{
  "num_hidden_layers": 14,
  "hidden_size": 384,
  "n_experts": 16,
  "experts_per_token": 1,
  "d_expert": 320,
  "d_shared_expert": 0,
  "hidden_act": "tanh_gelu",
  "moe_layers": [1, 2, 3, 4, 5, 6, 7, 8, 9, 10, 11, 12, 13],
  "router_score": "sigmoid",
  "normalize_top_k": false,
  "routed_scale": 2.0,
  "balance_loss": 0.00311,
  "balance_bias": false,
  "router_cosine_scale": 14.0,
  "init_std_router": 0.00702,
  "lr_router": 0.000612,
  "num_attention_heads": 6,
  "num_key_value_heads": 6,
  "head_dim": 64,
  "vocab_size": 4096,
  "norm": "layernorm",
  "norm_place": "pre",
  "norm_eps": 1e-05,
  "positions": "rope",
  "rope_theta": 10000.0,
  "rope_fraction": 0.5,
  "qk_norm": false,
  "attn_scale": 0.125,
  "tie_word_embeddings": false,
  "parallel_block": true,
  "init": "trunc",
  "init_std_qkv": 0.0168,
  "init_std_o": 0.0,
  "init_std_up": 0.0168,
  "init_std_down": 0.0,
  "optimizer": "muon",
  "learning_rate": 0.00559,
  "lr_mult_qkv": 0.7,
  "lr_mult_o": 2.0,
  "beta1": 0.9,
  "lr_head": 0.00486,
  "warmup_steps": 200,
  "schedule": "wsd",
  "decay_fraction": 1.0,
  "decay_shape": "pow",
  "final_lr_fraction": 0.0,
  "batch_tokens": 32768,
  "max_seq_len": 1024,
  "doc_mask": true,
  "z_loss": 1e-05,
  "train_tokens": 316100000,
  "max_steps": 9647,
  "dataset": "wikipedia_en"
}
Below are experts of layer 2 (counted from 0) of a mixture-of-experts language model. Rows are named router (the router's row for the expert), down (a neuron's output weights, with its number) and show model dimensions 96-143. Each number is 500 + 40 x the weight over its row's rms, rounded and kept within 0 to 999. Numbers have three digits each.
Before each expert's rows: "raises" lists some tokens whose logits its average output raises strongly, later layers aside. This comes from a sample of Wikipedia text that the model never trained on.

# expert 1
raises: "-", " in", "'", " of", "."
router:485440497525429448501459427483451500456429553493527469492401491559536508519519547523420479582456468524470500560567526535517435477513515514474456
down0:552537524485487499552483448540548474485549445532529502511484515526528522493481443470489457508558486497497491547494522563468507490497545468463555
down1:560454556448503470509446546485502504486401576438505513467528515477494435510434483462442489509446440560518511537563522523483578460477440423513465
down2:438504498469470534514502414520578476518449475477509451448506458510517531448555493507487420543529477496515484483493480524488478473571601466533515
down3:501470516560514488541510493552483463458513536503485459481516548539506456446579546480465532560472452500500456534460474549506517437546492581521509
down4:376590486451507451416476536502516511449462495440528517462474522521479531408463412455511400448547482512537492473514443473494462579526436482549439
down5:475502506518620480519488513520469503542480524530441558452427498449550460541452489488545515490536519532550490449469475489487461496497514426467508
down6:511583517506524515555485572442480475547491515525514475466448519590480564531523511472515513471552557481522436469478455502541541467487477493553485
down7:494491569482498526555500539515456578557544523506545446452476434485478516464480487565532483485523479451482510461501493568459535469536575540501509
down8:528560573466555435536450467520518508541576573551499426522481456543480496526478582442437509488492494513506475477462456499505490502498467484481538
down9:467534477522614530437466488477453492535484564518479557555573554546507531481489526469508516536523508505499498495495470537564490555520481485420510
down10:480551626518604491489526483521538559510510488461533545440475521430535498415441501495419548500480515558440490461435545476440554536527537509548526
down11:490468526508531538456474446471493515591518540507481531479447556453569569581499523490451511513498557482513504443437514502457493473482512516449533
down12:504453522496468591495468495571461481611502508499501444514455530520524565514417467544512529557570564522515514512529538484502480483470551528472483
down13:456579467459484547480514422460476550538551539452425455570537532524553517488440477489474500489531457531510576550528482571496606465520492546563513
down14:493482507561546561549501530548375420498533531483518531485528560476487507633551566556479401473534450456506524482499555543548494542462479430484497
down15:562515481503418529528475502529439507490517458496500551525555501451492500491530516556480530468482530442435525526529435559450454503444487489440505
down16:519489483548517526451476530425503499479517475514531515503548487513473480462486552499432474531459477528487558510472565493493557540486527513561501
down17:486497422458500565519467506490474422464453483558539483532475455537530499449533457569476503504568542512463513521530485546535473510537519480577525
down18:489435505446502490517493563522500475490503483497516450514464509437512507462553505450511472493492494477477562473496455484476518582520538554493536
down19:451508482527487495423501520493530497560444538538456582486476491513521497633520496481508467532526450528492475446539501540464515518474463501455466
down20:499470482500504479515470519471530502493530494490430497451500533461564410529495419582564579476453536516528463436473501467590499549564430486517544
down21:427547518495514505553502530513561559499499512539499425455500545490404548478521510500447446480415494421511547557457534585458518493522483434500513
down22:518400445521499519530476503420504445519448497499439494480564555530463598483426536471541524516522483550483507515539496529505507451486470527572541
down23:506605486491487489466526524543461476475494503484580508445473456546496540486475493481437462419460459486493487520442515500521517512478491529506492
down24:491545528536453452518505442466459498568520458490508540493578504491539495524444486474546505481568521436521546548548491613498497509498493428552525
down25:516533509512511453532479543432468467488435474431411505513475431474413495503500444555499472557511538478633443479541547523581512587552480459513431
down26:490527494465511493535471517531504496459484490474509517503424492440517473566559502484486503501469473562510479478466504444487494478521470498452493
down27:456520540485529485579464496493483582561494570526574471487563455500476473486512539455548497461489464515474468451501444493473485509453543590494517
down28:537523517493493466575454451476551540471463506426517513475441527518497432446479521458433516546472481575443535499549505506492480589551505466553511
down29:491500500502448564528452498490550557564458420528521468490550485542472494474544524486505513516513445571555507479475497490456424548511564545480454
down30:534490489524456515526515495445475528519493534501474532468422524472548515511502539515534478496496468484446511550450504535434529537446541557501467
down31:473513559498455538454463483491555465450434502521462538491528497462486507598488431563475478460473541563549552458477549493426503493457429513492507
down32:515537529522576499509477535515463472465491514488404470490526560504500436572464513500439550499488485544523485522460485518485532454448494468531482
down33:514535496512510459421541426513527482454538524456550540529495503541505515477530490442504481488458556429538491554609548506471478438523465547460516
down34:516518514449465518483529527507458612501472467493513470501552541511491499481449471447528448536455465573491503480413523529528500405500521541613473
down35:526505475461471475464499496549480528523455420451496452512444583489508468531473424545491643508449445461559478485471443527468537485458521552500514
down36:457525527520539513472545493478443436525549567471491543472513484514514435497516510517452426547566442563497512521468425599478479493516517537472416
down37:500502464500490538507507514478604468551506467546553543480417565519521535547531519510469400473473518519505446617482547471482458534447563480501563
down38:441508485430525517530594470586485498510441420477489526522528436447531479476541564418527547470488498476483428510490503432510531547553509499583556
down39:397450509511529538471455451623512507505436457497537500599548442494552512491418515537493455499427568481487514511529521437431423484429443503474502
down40:455441501489481516508579495522549452520514513425479460375512486457565482533574495501472422458481475489452521573457491525450547477461476503450412
down41:478496524467505479540494514522515460533516497523497539521553527545450519462483534492541502508513462488519519459483406474531548538508486482544489
down42:518484490501481590529492455533491573518461439499495514495531531526492454454511557458473448459506512487493506537528516493553503488514521547489495
down43:537541448489474472516476508546477533482547414480565569461496496502563493489501481523539508485539551554515508497470443491382519480458453472483497
down44:505510498473531520473590511505455486514457497461563419494559441502527466500455481535455583477540587490506539498532549546486498456487480494468490
down45:469533507488513529507456499493411447513503456474436466512552486496536495518491446440489488401445536511509548507485496497543519506468512593542510
down46:529558496514490514502500525533456488528505486476574566473457510515433457478507533543482467522542498505529505477452479474538459493486507518590485
down47:466489512498513469552453433478519470490556461463528502519431467490508482475559476489554505497579512517471546523580476506503553525518600459545489
down48:531502524430403469535526491443415487459537570504588441558553450519451493511566475470493548511455524494491499497563483468498509511470410541479485
down49:435484509515456502517516522481493508525466566456491562492548533476460505538467515476537439514507526542521503493515476380536505464512409539541482
down50:494589444474436515516468502433534446403544545499513549545527450574472485549492504480560477546408478415467521494434453519506448451498458489497525
down51:497550428409494550505478494528490443497580495520434569496553471490480516498515500486512529536535480486506454520450487590495510502475505485506515
down52:502512439401556526424487483531552476524421489510518537451558479538478519502526426504391538465522475579557457498457473431544519486464569495529473
down53:444542471519488497534500485485431550526508537524545477504533433462479537475454494528539413505492486502434461523464442429506576482506564483569477
down54:505481522585493601540524438474512515526499458495501482498477531524471556533532547469563513540469485469584494478426460519539509515516474537513458
down55:515469478461461449502471573455532497528501439466496578469524483455520570519542484486506510465440545473489441540499561570517451497476526530565503
down56:534447470558532566521461478461508468534529522455523487434462547469466470506485513479494505428534554557474477548519541499517461536456488451438481
down57:497498567494489502476448438512522487490501487476445449544525463441446501515490515457499517527467486470480539542528528475489542437497494509414470
down58:484530539478461497460434499506539526457530465486547571553483542527443546421453477497475600495487511474500508536485546482541444487562590475520497
down59:547497509529490531433539474510415490498538459451527541483460565502485464531500476518503543471483498502468468436508488428532524578479532439585465
down60:488421531410581543505497476439473477468453445549489548489441470513553564482475483465475544563566531607483522522530504533407451572415512465471535
down61:564503481551514505475479466501527527501542507486526492492545514426445459577525428519521487494518446507519596486513473539428541481449533527550509
down62:487514567453492579502569481532500573525430527491588431506480485536454473524473449406516504505499523442554477462431563489498474523478445534521509
down63:522444499467545508545516471516458485440492520514535501452468508514511428505531511519515491522403538513429535531505589383508527500513553440495483
down64:496514511526506542530489512434516554475452484513510483433497470522468488476519542506521451550470525537510523440473536532410426473587572417490539
down65:480555521583437444496452464491532485494460501435496441509481477551525520502538545406420477518462512511493493470538547451478434521496499507433486
down66:429453485408510513570483546546476536426504447491510533489580474531520483424471475471513540536490576518479500579482468456438558455536462484501496
down67:497469437487401418488543391520473483442527457550509477467548524467481516489491579514429461546463550467555437493448448525451480391513512503484487
down68:491573443443416528498459494453483471477500484513536555474538518479527507485476469589509544497490470491502515441504490429484484542466516480505506
down69:512518488470554548545489474531537553428505409405547511525470489509531497445461533553529500434527566489483444424557434471524449519449513542546541
down70:429461490537493453490562455476512474496496384556468495537565516539521528526489523530522508519441556505526590491511451550491453490487484529504531
down71:356462482483577472433595448515519516512515459473470509533584498485469567525474542467427498573568481527466425447539563536568478522517439496510430
down72:442523510527490495500472550508489512519511561475440441505590488566455424436458477472555434581402464471514543511468486511441486515510526540539477
down73:531444494461516534503485424533513478442547465467492532604486564500472464409471391503523515440505468462499556515493452545449568496447510506436469
down74:517464479468544514482556490565560490528455499490475459543509497482441467471501498535507528467531505492499515514522487485555447581513512512514506
down75:487458395481572486446501540528418472514510474459491560513515533556488505509444493451491476480544523484523546482501512545579505498424518482536545
down76:447529514420462558479477548460444462473546483539523505509468460483542499515495519508516476419433538437424487498476512506424443580459510469506625
down77:556496507500574527457493548492506504468504576508484492493483515480451560494527453530561475515538523524514468478570499498524519544487470528497471
down78:535489422609538430512560427456516548518550513528494500485420474472486536490527467458458466484507462556537534558519514508571508544483467519511553
down79:592442490487498528491533458511508484489473521588511505518450514470441523518479459528488475507487533453516475503475467487547494467529532500497502
down80:514560513467562524466508539539542475508484497527531480478500507518599501439440498459498519449459517462470474498486545476481574556531495476454557
down81:475475448453511474563405491530487527465538451589433527545482528548472473493549536448569495511479531531406513430501524479561540563492449532541491
down82:491470449572523550512498511490478524386490417472482492507513531439518432508476552501498461537459537512484518480505535478550577521489511526451487
down83:499532521503548417434474507507493532515403594438577525547530558517422425464541522466452543487452504488498546497491509483509513456561496506508582
down84:512497495464485487510496489480465509440538475453517543501520558554476481499529456471502471457567496476511480573493509545516493570469466544476461
down85:507418470469545520578520543441491519462472557478511476476553510561467501481558500417445562594485455561526480527519469487497517466510466515491475
down86:532475492465506557459489467554419503525524521511494503517501487527528495499476448492523430500531539448519501586485458511511525498547582487572527
down87:471513536461486511509547461489556432498520476474514443494551475505481517446435490556569544492509499532447470522556503552416482520510551495486446
down88:538512442507528579547474570451481561559495437494518513483491442507477528447548432473508516504536625548474533496515448446438534488481479526476518
down89:495448496484540503514484544522546514540457482540541518494512477510494537591457562435474488508543542537448495433507586505502485533571546493517494
down90:585491459459551472537496458486507460508530518540527496468441534499602497558492499538549453510572460458562520484481450515473531478472458443446493
down91:452476481525468466420536522500501512486537471494492582510542531437521459515467439483505521501573447501501560475505545464579527514556587523539423
down92:562464437555499468488505477493575430470599520507517477491502526522473524552461521532498507518471408493565422441530531394475500532497486480525456
down93:544556588464495559571503523534568466584449551537507490586559443447537501507470441598449445454544496470503504516442524499459493492459505471461517
down94:531536499524468570488544482518430524463521446510519556492520527513558549523520464485541584451539455522518541477483475472512466517554537392449587
down95:444447461506554549443551497495549610549478473474459537604466519457528524523509491510518482516474548506422530481523505519532547492433495488502553
down96:512464475505555558517485570562510510478523545491468457542505461485576534453512496456523440473524546436520549516486474489466472538476496480538491
down97:517519527540416513455512494478529481510535442477505457541470536473494448505465481510514522510550449527529496468509478481486491455493475459553475
down98:522526494478566487440455466508504447525491463468573613497460529502546573471445535444536533480522483503509469484523504468526446533498508501493513
down99:487502515528458473495519592596472479546512513502476502537566502539474491475495486522522557519511487513498476533461528456440523435548470532536483
down100:502576534525459487494516517440588484534549492518563537551525449481496557496510516496538479488566480530469524528553502561548517567446535508471519
down101:580537513526433523445448441537581584511439548451467490488490516471537460507540501509524472536534510528524429542479456525430524514495502456533451
down102:559404561399518514489521435541573512528477518504534451497450470486527447443495486473489523493519523511566458476531511516478566567494519558469548
down103:464463534491494506477508518468463499441516481590550545510393554396539407436556542532478502508540532468533523562456549507548546502472540499429504
down104:537507472510519488552451486503453491549510447498508542532488529485531446463419531528545530494563450473511500554539494468522503520543490540574503
down105:513547497501523541538406485492453528463534505550523515498474519486466520455435527466491471595524517544471424538504595458462519524479472519567572
down106:494416526496486428569521537443586457583451449530429488521523504511452623425436461453497525431524573525564515500565522490544487499466487495493534
down107:572588579474496534535515487464522477542501474454467466504578499498523480453448480496543498462469507464507496491495466495491551536439479563459521
down108:447489489475556563521497506475477601434534412482493547527523486463460486476495417500413506536487490575526496508509527462515498467514495504480539
down109:460502434568558468505427517517463477551495590467539510575475587549477499534464473584441514536510472478415495530528493513535462526504455516513554
down110:585527505479456513538498521504499509472543540569549446545480484514542430425517510433481500489581488413471501546447562448515481541442520481481490
down111:545536495544504513519518434486491487513524543489463505501554509395435526497539468505563502519507475474499480489492548454518509583481442587438494
down112:430440459499509533559524534512513498481589503498483540493449471622526516448456535474465519465556366491512488488475480532470453540460541539520450
down113:476510476552529542499466538522493587482517502548515484486480496547473484568451455494585484386442473565474472429522487477522495551493564481535505
down114:461519493458495500472484532518428403454520491492489590497573503452486507495545532485417513473508491472512495545580533546553543602457464508499600
down115:477531518467608541479442498503543484530543478615477525523541467437503492520481544473479511551554521456536537482462532530480504499581458509529502
down116:529443566497577511459488445533546499458524496476519568562501453543483522478533520477576471484535543475515436438478529555482488461494514473531545
down117:505449426468564492493534490504526579459371479577476450447506475510522486501538471492583501534487529521496516559483523545551561514471575520462451
down118:499498442480514563441460563516421509535582512505563496514523526448496578473491497512501464433492472534544479523468579492464537552500505498595466
down119:520529520567514475423499583518488525524520506453494488579518554550496522446461581550534472511527419509564556524468461501552538493421491553462456
down120:472530514520500512504544465475539467467456531527443584517554506504515455527572434460533470543488508519552500514548469446499461511422588513448458
down121:514551472527543533514533556520509525558511542459496460540472545549514481547439505501580504442531464474502453513442489487501522536534469477515538
down122:453442489487442535469489503453538546576461497491521462540504489571528493494540499490473500555513517517515460470421491564510461434534508439573500
down123:545567477490483446518432479517468449538564470550532488437557503515476485494470528457529512491480525418471523550511541494464571531444505420483410
down124:438482536494510514529430473437473543543494504428464469496485543484468531515509453445494500474510542562517435534556472478507522523495482489478462
down125:451470504516599453484409493520495533459459524529475484485474521536549505541585546547489472595463525481533433501450495571514552451485506471541491
down126:469563471468491518459476546583463405532461505505539448515450523500492528460520490518627513514512518559560476571484487489549533565494498492465447
down127:461529526495516486479500490449582436560565514524521495586498471516540508458481520462503531564426411505492522469490483422476441464512535429491487
down128:557555496559518505461492476528512476475526442472515504546513544454502520444561429428531514503492585478503475426552597496473472507538505551486516
down129:517528452551520551590546511481603515430562568493480467498492511539486493496438548477433516448501425528532503510517476480436540534490478503485455
down130:518573461515471506492482508476514414493478509551511508514445474518507442531461511462504510514473465522426487486484528476530535423456434524502466
down131:466443507527517549544558564548488598452450587439530489439444523516392560522500487540514458526377522508445516528539462414480484513517495483539471
down132:516538469521540499544489494425540501488470516455433461557488514509502463482524475488491488516532431521589505523545480505537555501518602557531504
down133:481487539520517485431481482521459517468519592530530526520516487476436483494497420528463566463590533520534476482486500511539470480530524531459502
down134:554516531479490595439474518519464461543494407553472527500483465489526528465454547503430505479481558507482532505534476507451521518516518507496552
down135:463559486460540519453480544503497521523474486538429533525509599523534591506525496469631557475484521520586459505452467476486527514544509512469497
down136:565512522512487454542502558570517477496573500437518572504430488496438454584551459484447555455502513466469475530522407478472470504461451461510540
down137:511459459549474480427534476474483484517509444553436466502483525379505475468539487484492527474549500523566432534536532448451553519475545474525455
down138:512494512496509486448471475487512572518473457480528533454545486525525449556461443515572576513538562489485456518526463435560512519522491518532433
down139:487558478551514492533527517456512495542550455586490508453504462470462461554513562426482470463450459509474476493473460479465570530531573501546445
down140:492459480502588478548419437489514490528557524517506543561531460501481497437531449506527502505483542559475545452480454404488448470444507464495553
down141:503567479483516506503503485454524474411503518509544499519566482504463499486521515542437520461535474469494445568467467515517495467411492538473532
down142:500510473565491474537500542517472575490469484464541537536571502570530542534538488534494497492463550473399522536449475479549527489554519476477452
down143:466436502492531441561483485499457495449515460545528551453460482500481474508452548508473503541493521504514545480512570491530417509475482505414528
down144:495518576527493515513417486422458532499418501540480471466507449506484491509520450545511509469527477484498490474571521431543455508452566536549526
down145:548500481521488510535557512514541509488445493461452486484469504441502506551453565447517488461473522572493527510489550476518460548484442558477530
down146:512527528463527487504490515491498586434521528501511485516514510548509476520389487534440510503511509423466505448472468444560502461490566567447478
down147:510522488494532499514487522441504505543540498491447546554508543555541535491439485418455515507548449509549470520558481599508516523520560510510517
down148:436461407465512509510476492451494540512529545449535481482567521515452442518528485503526512569436430539504525467494460539487546519608554528518549
down149:513475512539417532581552492501425518492494478517495490475525460533491419514466443503554470576469505581504530522512529473515506431471495440527593
down150:500496511461470527436482597533621582502533447522519507557500544492478510485501563521502414520580522479523500517533581481445500451503543486473479
down151:533433501508503500513592525483476507518529488516464436485437501435472460490482522443475502519469486537527564458501517525520501430460484461501477
down152:546549455491530531504500515518469496465458503496498494476527460432428575540498560564529501450450497505561536525491476525569520413519554442582487
down153:555540532538549492454567509483524457521530494460536517470534488455518490543555515518513508474443533546506493486537488466541602478501447551465515
down154:478493476519526446423489566538464529470537462556516455498540438475482488546421509397566462508577448499525516550504510518488567526487522470487485
down155:445535500463527433508549455458479520456514501534551477463576547471496446452449444488469505468504571524471436501482487512504549515471467502484434
down156:483455480474489552498549431492456540539479598591490527471463503520551472470487506501556557551444512506500453459518467540516476486537505465534459
down157:486454501475475557457514440470506478503473460458468535452528464509473487506497518491517511503478421482490527513446562472469503488478479479493586
down158:487499492520508481468522510465523481532436555525450475429497509538506476516478472473490451546508499553449456487542492470477490525474455508462553
down159:550555509509529490458500512516554507488486512586437457529460492495537463513465525503489497459517481454561532470496551502474384524516449508502501
down160:471462471496483519534522532475462534460522499444517539500542482459492475506454453471428507475420459450552528536463440465516490496488550480452552
down161:489457498514426468440562514524495544508558486487414485463484478580481437485517489540489522543511535553519470512480493486453443500575510484466502
down162:502572438572482479465468488539511471431577619540507523492498488522448601474431435467528534443530568494486532515506482471499498466507469459424461
down163:538516467545541516499494451466547517458504460471515529479535528467541426551489493500551486490533536526497548426484504524415471484538405554499451
down164:566565471515460555541489492507483456483481494577539472533564506535500517558564496451531499407466569494564537512441444492479526466531516514473484
down165:484489542542533493554482537491490541551535526537526528511484472523537482447463419437487478497543563500559464501460476418460557525559501483553496
down166:545546474502480494457484491504498485490510505483488500497499465450500533518442468432550432535543507463505474513480566517536531482440424454410504
down167:564459486480497521461492499553530467420488538486558519458550447545504537490545474474482532432565438503473517480435476505571462474497546548532450
down168:543530455482507469538537522461524498514502511529540531501485544498470427505518492564494580498537554498533486498523506497551523503528460511564522
down169:497523533463499502529527521548553469464543403431519502507464516488500487543493526465450520463509548481496456506535436527561563513506540492450623
down170:473526585523518503407481549551534513472531488507429442463508526494526450515517467505525497502538485549560523583537500572520497480536462537517508
down171:486528488488552435579468624538575526549480507491435526427528475541601585444514530471528469526438484531498523504492498476554523534542528469538455
down172:554487462489509490553513495497546526511393521484546506455441518480522483513444522469596476487521557455547496527581531527587524582484530551483418
down173:431499503538514466621522503531519504489516465551525501489502502559486538561512544496466472482486500493476496516536501515454553483526492494500469
down174:528548484399515437485531518484511437458448449529500528439568525458519486503494546397495526463441515502484567517502514406494448494489443540485525
down175:568515519497486494484515479543561435557427637496551503428631456448491518480508459506598544539498422549504504467533471470458493463486491531488482
down176:490493450457499518504538476511482469450519490435422500549489574561400538494559507501559567467614502501442472464500535526529498458574501513596424
down177:543494504465539575502504497490536461536530516530505517464412523513519545468484447425516544488540504531495498493504469422446595430475512451459503
down178:511494431561528523459522495487473507436518501586471528523530564491532514582536600515517559506507526449516488457463564458435461528486499384460524
down179:539524516510583443545488543461487530520434568519580449497496528484452454506502433423621464492561486524547465456451493438460444489522458544475488
down180:517487462472501417437499506538506559522485525411493455543474487466561508491539415479456476475526481457502491452492490501548592420497457464504456
down181:515468542542583478467551429427404466467472508488549421432509447497492553558481506379446466580501492444489471505559500485460515459546485490443439
down182:472431453528555503460517473457537478469483479498488452452504510535511503483479503484560469521580503465412523534556495521490517536466471472499549
down183:507501421455571605569489565552518528491475562474425444539464538541485483498526475474473431453492507463444406516445497524499569533524568489523473
down184:612456470451569426558430517469488492460511517463494521404528461433443468465460488428510497526458419455549463449471514524436564511508570537535500
down185:464395497497557505497536489510491469527476479423551468583450534576457487418474452503449532486435510497514463491527595522635514557515576518462506
down186:439536453402452476533480494436535515550528500447535500465471506525450474505515557430470518566443475546524480481500487495499533505538436527452469
down187:493581487461502458535460520497506535496516566483593488474479578497501463446460442456477510518434513538585508570482525498514537485529541468545483
down188:503522509480505479576493564577491433453508581504517508488486516544461493523505513519498437458440450467496468481526530535532504448431460505431429
down189:412502510467538527407538584468561444484495483547431488464496440464517577519491513493559486502464502479519489471492523500474523492429563553478480
down190:503499488520518449391413515518470462498503486536456523545555454473465476469470587553553511538576570565507483477424476581490495534486452483521572
down191:508520488423490557465564556488503466529588475459553561458487480535562535505504484493581420402516506514438470512495578442464493571508540482495514
down192:549558463545493481505542526559454524534502525580540540493505468522397450529453501557478434493553507496463564485435487494468493541479524572483477
down193:516551517524491496513521477479533563458487511491549480497478424527543471593478588480518429567446557427455494424543438481536544503469510427429490
down194:477560539425489487514502561543492500517550413488566506521550498548487518468508403489507469537480476544540488486499535480419505527500461532430459
down195:463497478510465515531563415533511538559489512494591516585559516433457503552490501484585542579439492483486516540432528576497507451438512489550472
down196:450524526474499461543493606521440536532478517461515504502474528517511467521416490454559523500516516483472536481464477502480554432536514487498467
down197:440481557505475470519482466491518523511444519501456473570522448491481516463598489478495470477481545511497471479554557585473428450524576491521520
down198:572566561494452478470461462535535485477446462462476505481559448461579458491412535451584540506487444492541492435547540526460476473521446512486519
down199:520516441533538502559505471571495546488528496455483482570506518570454480489477505518503536491465484514443456466489440473523489486494482499467475
down200:531467540470511468458540518508540468444487511528539452544539499473506484428495498499577514482517495415493507496493465517548495534520495538497464
down201:495507430502443551422493467508518458479558574406553516511472494536572492488498498528481492482547487485461488435459522522538442494520521568509500
down202:515559472473517545486564423533492462476523502522511538505562469458482493494529499475566508517516469558552472483540605542508430507583536497455537
down203:507563494466536444471499477505430513504524500551532565478466540516464572553586471567526510520547494567481537503499514502501476490380454533488505
down204:436506523502543511509559492475474574485531491519468485480412450567491556523501543479551464507525577535537446473466449491514424457488454495491484
down205:542550481492509464468505566541521508534473506544564511465539495599508448470473526485488578499516548487544531484400476503498546515497416467420502
down206:524520552503460520537484518486453519514487464472509419436508457620527535523561562492466441491475478485412528451475483501458546577518495507501504
down207:527486577510556492543513498515407499520517538570558474459462484469457518560480509467542484434500488580552468505585573444486475500492489496477485
down208:511441470521521506491460495502447488536486498537490448529536483529518503449475485494485402568481449507501455487554529488427459427574494560468524
down209:514527478468508484486579552511498535502488424501476583537504564513509511520520512492576466516479483596487506512498554564521547480437545484443481
down210:468532517447502460466485477533402513513450486383553550598511506490537488420505468542478475478446502534514443508515516442437532459546513499492482
down211:474488457463517433455522527566491511554548465509471483487489540517520532473540566517566529570507522459513512499432445461575472510547524462503538
down212:483485465512453435455521498471467594453542480457574538535495544505506502460504534528564460478510462485481486504475582539466562541536531438525465
down213:537561474554525493505510575535415501488533417531458553470541398558514549461625505547449548488482416508547474478515571450491494459484463511472461
down214:491494547493508458491447459511521472531546501534528486498493506451475458448480476469493547487496588543507539503483484486500554535517494470466512
down215:534475458512567533419478570529424465548550613566466504567439559556448522475525577489526426504495497484458532556586582493457553533491480518612464
down216:464447534555492545509496494509466454450448447518476482505510474513513515464514411469540457546484484534505556529515433467477597501487491546437446
down217:538447505497532486445445472569560545589587474475529445475463499494428589480565542505511505514554517556542461560500450510430463542489475431517523
down218:499511509523509487443539496454435488458523508444547556464441475507522499568487571438550513477461489490483528510473500514451567454525466519473542
down219:563524519439501480498451499457497522568495510494462544496549410471468445488523495526557490511465502552560503499499480564553490575473510500501480
down220:510522504488526494432467553509500407504539517565536512547490555573466539471467503467543369507421440478524518463514499488513505428512502532508478
down221:546433525472474441559461548466429495515425448508492569529518515413501509491457468465510538535490562511468496495507556496494467419501441511429443
down222:533481475530477499450452533448513500518465534459510487529528508506519469482520570535486494524467476496559510482464518514405544447490576491532502
down223:516467539486577528518543433538417491536489444430505412402488536501389526504510526528492446512498456470517519470481474532489490513502485505415480
down224:475471531491487496494472480527521541513567469517442489441516491510480479548453425445480487448523542509491500463489448507591588487525488400516529
down225:480596523490478543532529581501549470486521478556476540474544442501511452492504473510543501497527484449594581503436516464468439464477509463565494
down226:495529519465463551506398469506457473517503452493439499410504497456507555465445481491506558501470557485488559484542484519482480452560451465491450
down227:427537611530520527489504467543522501567589445428465479518453473492510497548572536564429499543480566510537488546487489504581499443492498516450456
down228:460480490522471506445484608458540549548477496525488483526527450486443564459559523524551500481458507503573479549497504494473504552562401540521504
down229:481509448556459514435514540489482519532535475525486465562540523561594475472489503481502518504506451478506438439502519499473487440512512499502482
down230:506543511480490456527526532489473560434483447484492540506536496526492518505601460476524503455560441490443473484444496507471553418476456552487495
down231:408513468559544490531537504532513498500452464557473506400463550498515513503470513528485461509493505546509510498514547432498474486505449403499463
down232:525560543498516469447490533484441460486421526508565523466544541501506495579458444440487500479490475510489508523506499522523514460443484476460474
down233:505575511536531518494504519525472472527538442480546496420534485511474470496543426489524506572510514515504452519424488430501540479511470476489483
down234:456497508514442482489533500514540480469546521491575535534558473496502497493489472520474561527532474529450561578525504477499470545450452478580443
down235:447415523469491509461500513472539569544460491424531508522548492489473509534533453499518527516573500566455441497474491509480550441496460504490508
down236:512457436534490498455590443569501521523423422547503509496539535540481508472494548522460451580540539505481508478537487524552436452444541511527523
down237:594551509512514452520492483480437498500513521367519460511579516451464379441531458523497546443492477532456503518521487510488508505466474514478452
down238:432507490472522457477464532498500453494541501445496504593548521459563511476526480484521499464474365526500456529582598477548489543541459537462508
down239:479423536478497511573536464444522479442464527501615453525568485500547522470466489460524490488557488509438520442483497525512461488439444503527538
down240:556467508535521499514461598558529444492501518551537454454484570469528510451472435465498497546401436509565490446523508503514496526441562525458534
down241:483519510524505484518528496490496484495473499572504485494477459477515435517523466502469465532546545525565422493556499502457497431505374566505535
down242:522529421472505375452526557503475454437469503519449532474565444499508506546524579479458551437491478500501466472561497509525406510481510500459537
down243:440535456504514531490523570455489496448447502511476568496509523563468507480503489497562437432441508455515548507449508506445439565523515440499491
down244:527520498489540485558516486531533508469502486543545403485484544547529453526494445489484512411467528482501500522450394544507517465420462493489528
down245:526514501530414484500532486562493521447496542522521550549477496462505497594486448504541490510561409525530537515490372533477491498446499536524438
down246:431512468495526544558475459530371492484561500594585523475473456530508509534554515458509533505504518562497487448419527468495520553450509467523465
down247:508501449463449517520463489486480528541543474508569526456492525526496541513478472421484504559486467501476505517542506568471471537487414497456484
down248:481500503478554534491496519469485435418576570481476550522495536536487493511501510544504477469460484504510532443502530513507445540597498373529503
down249:507536521540543520473493452529525517577431529493388429538442468458513480447445549436543440507534495481501546525459544488469511468503526539479506
down250:516477483541542487510451510452509430553486491459536501444455474490524466542483568470544393536514463523427527512559478494496459526476521518498591
down251:503432468532511468488505550482490468532506492600404487529536519498502571493539492573510502496543488473498491532455565474472562507497520462504495
down252:443483522506553522503493500486423514469482485501541485498582463499465558511487438459508450459522504503467453486478544468515513412463474480489466
down253:519537525454496522580496478568509489478480458499451489502531451511428558516498510536550473554537499535511478473482484520525468558490481456462466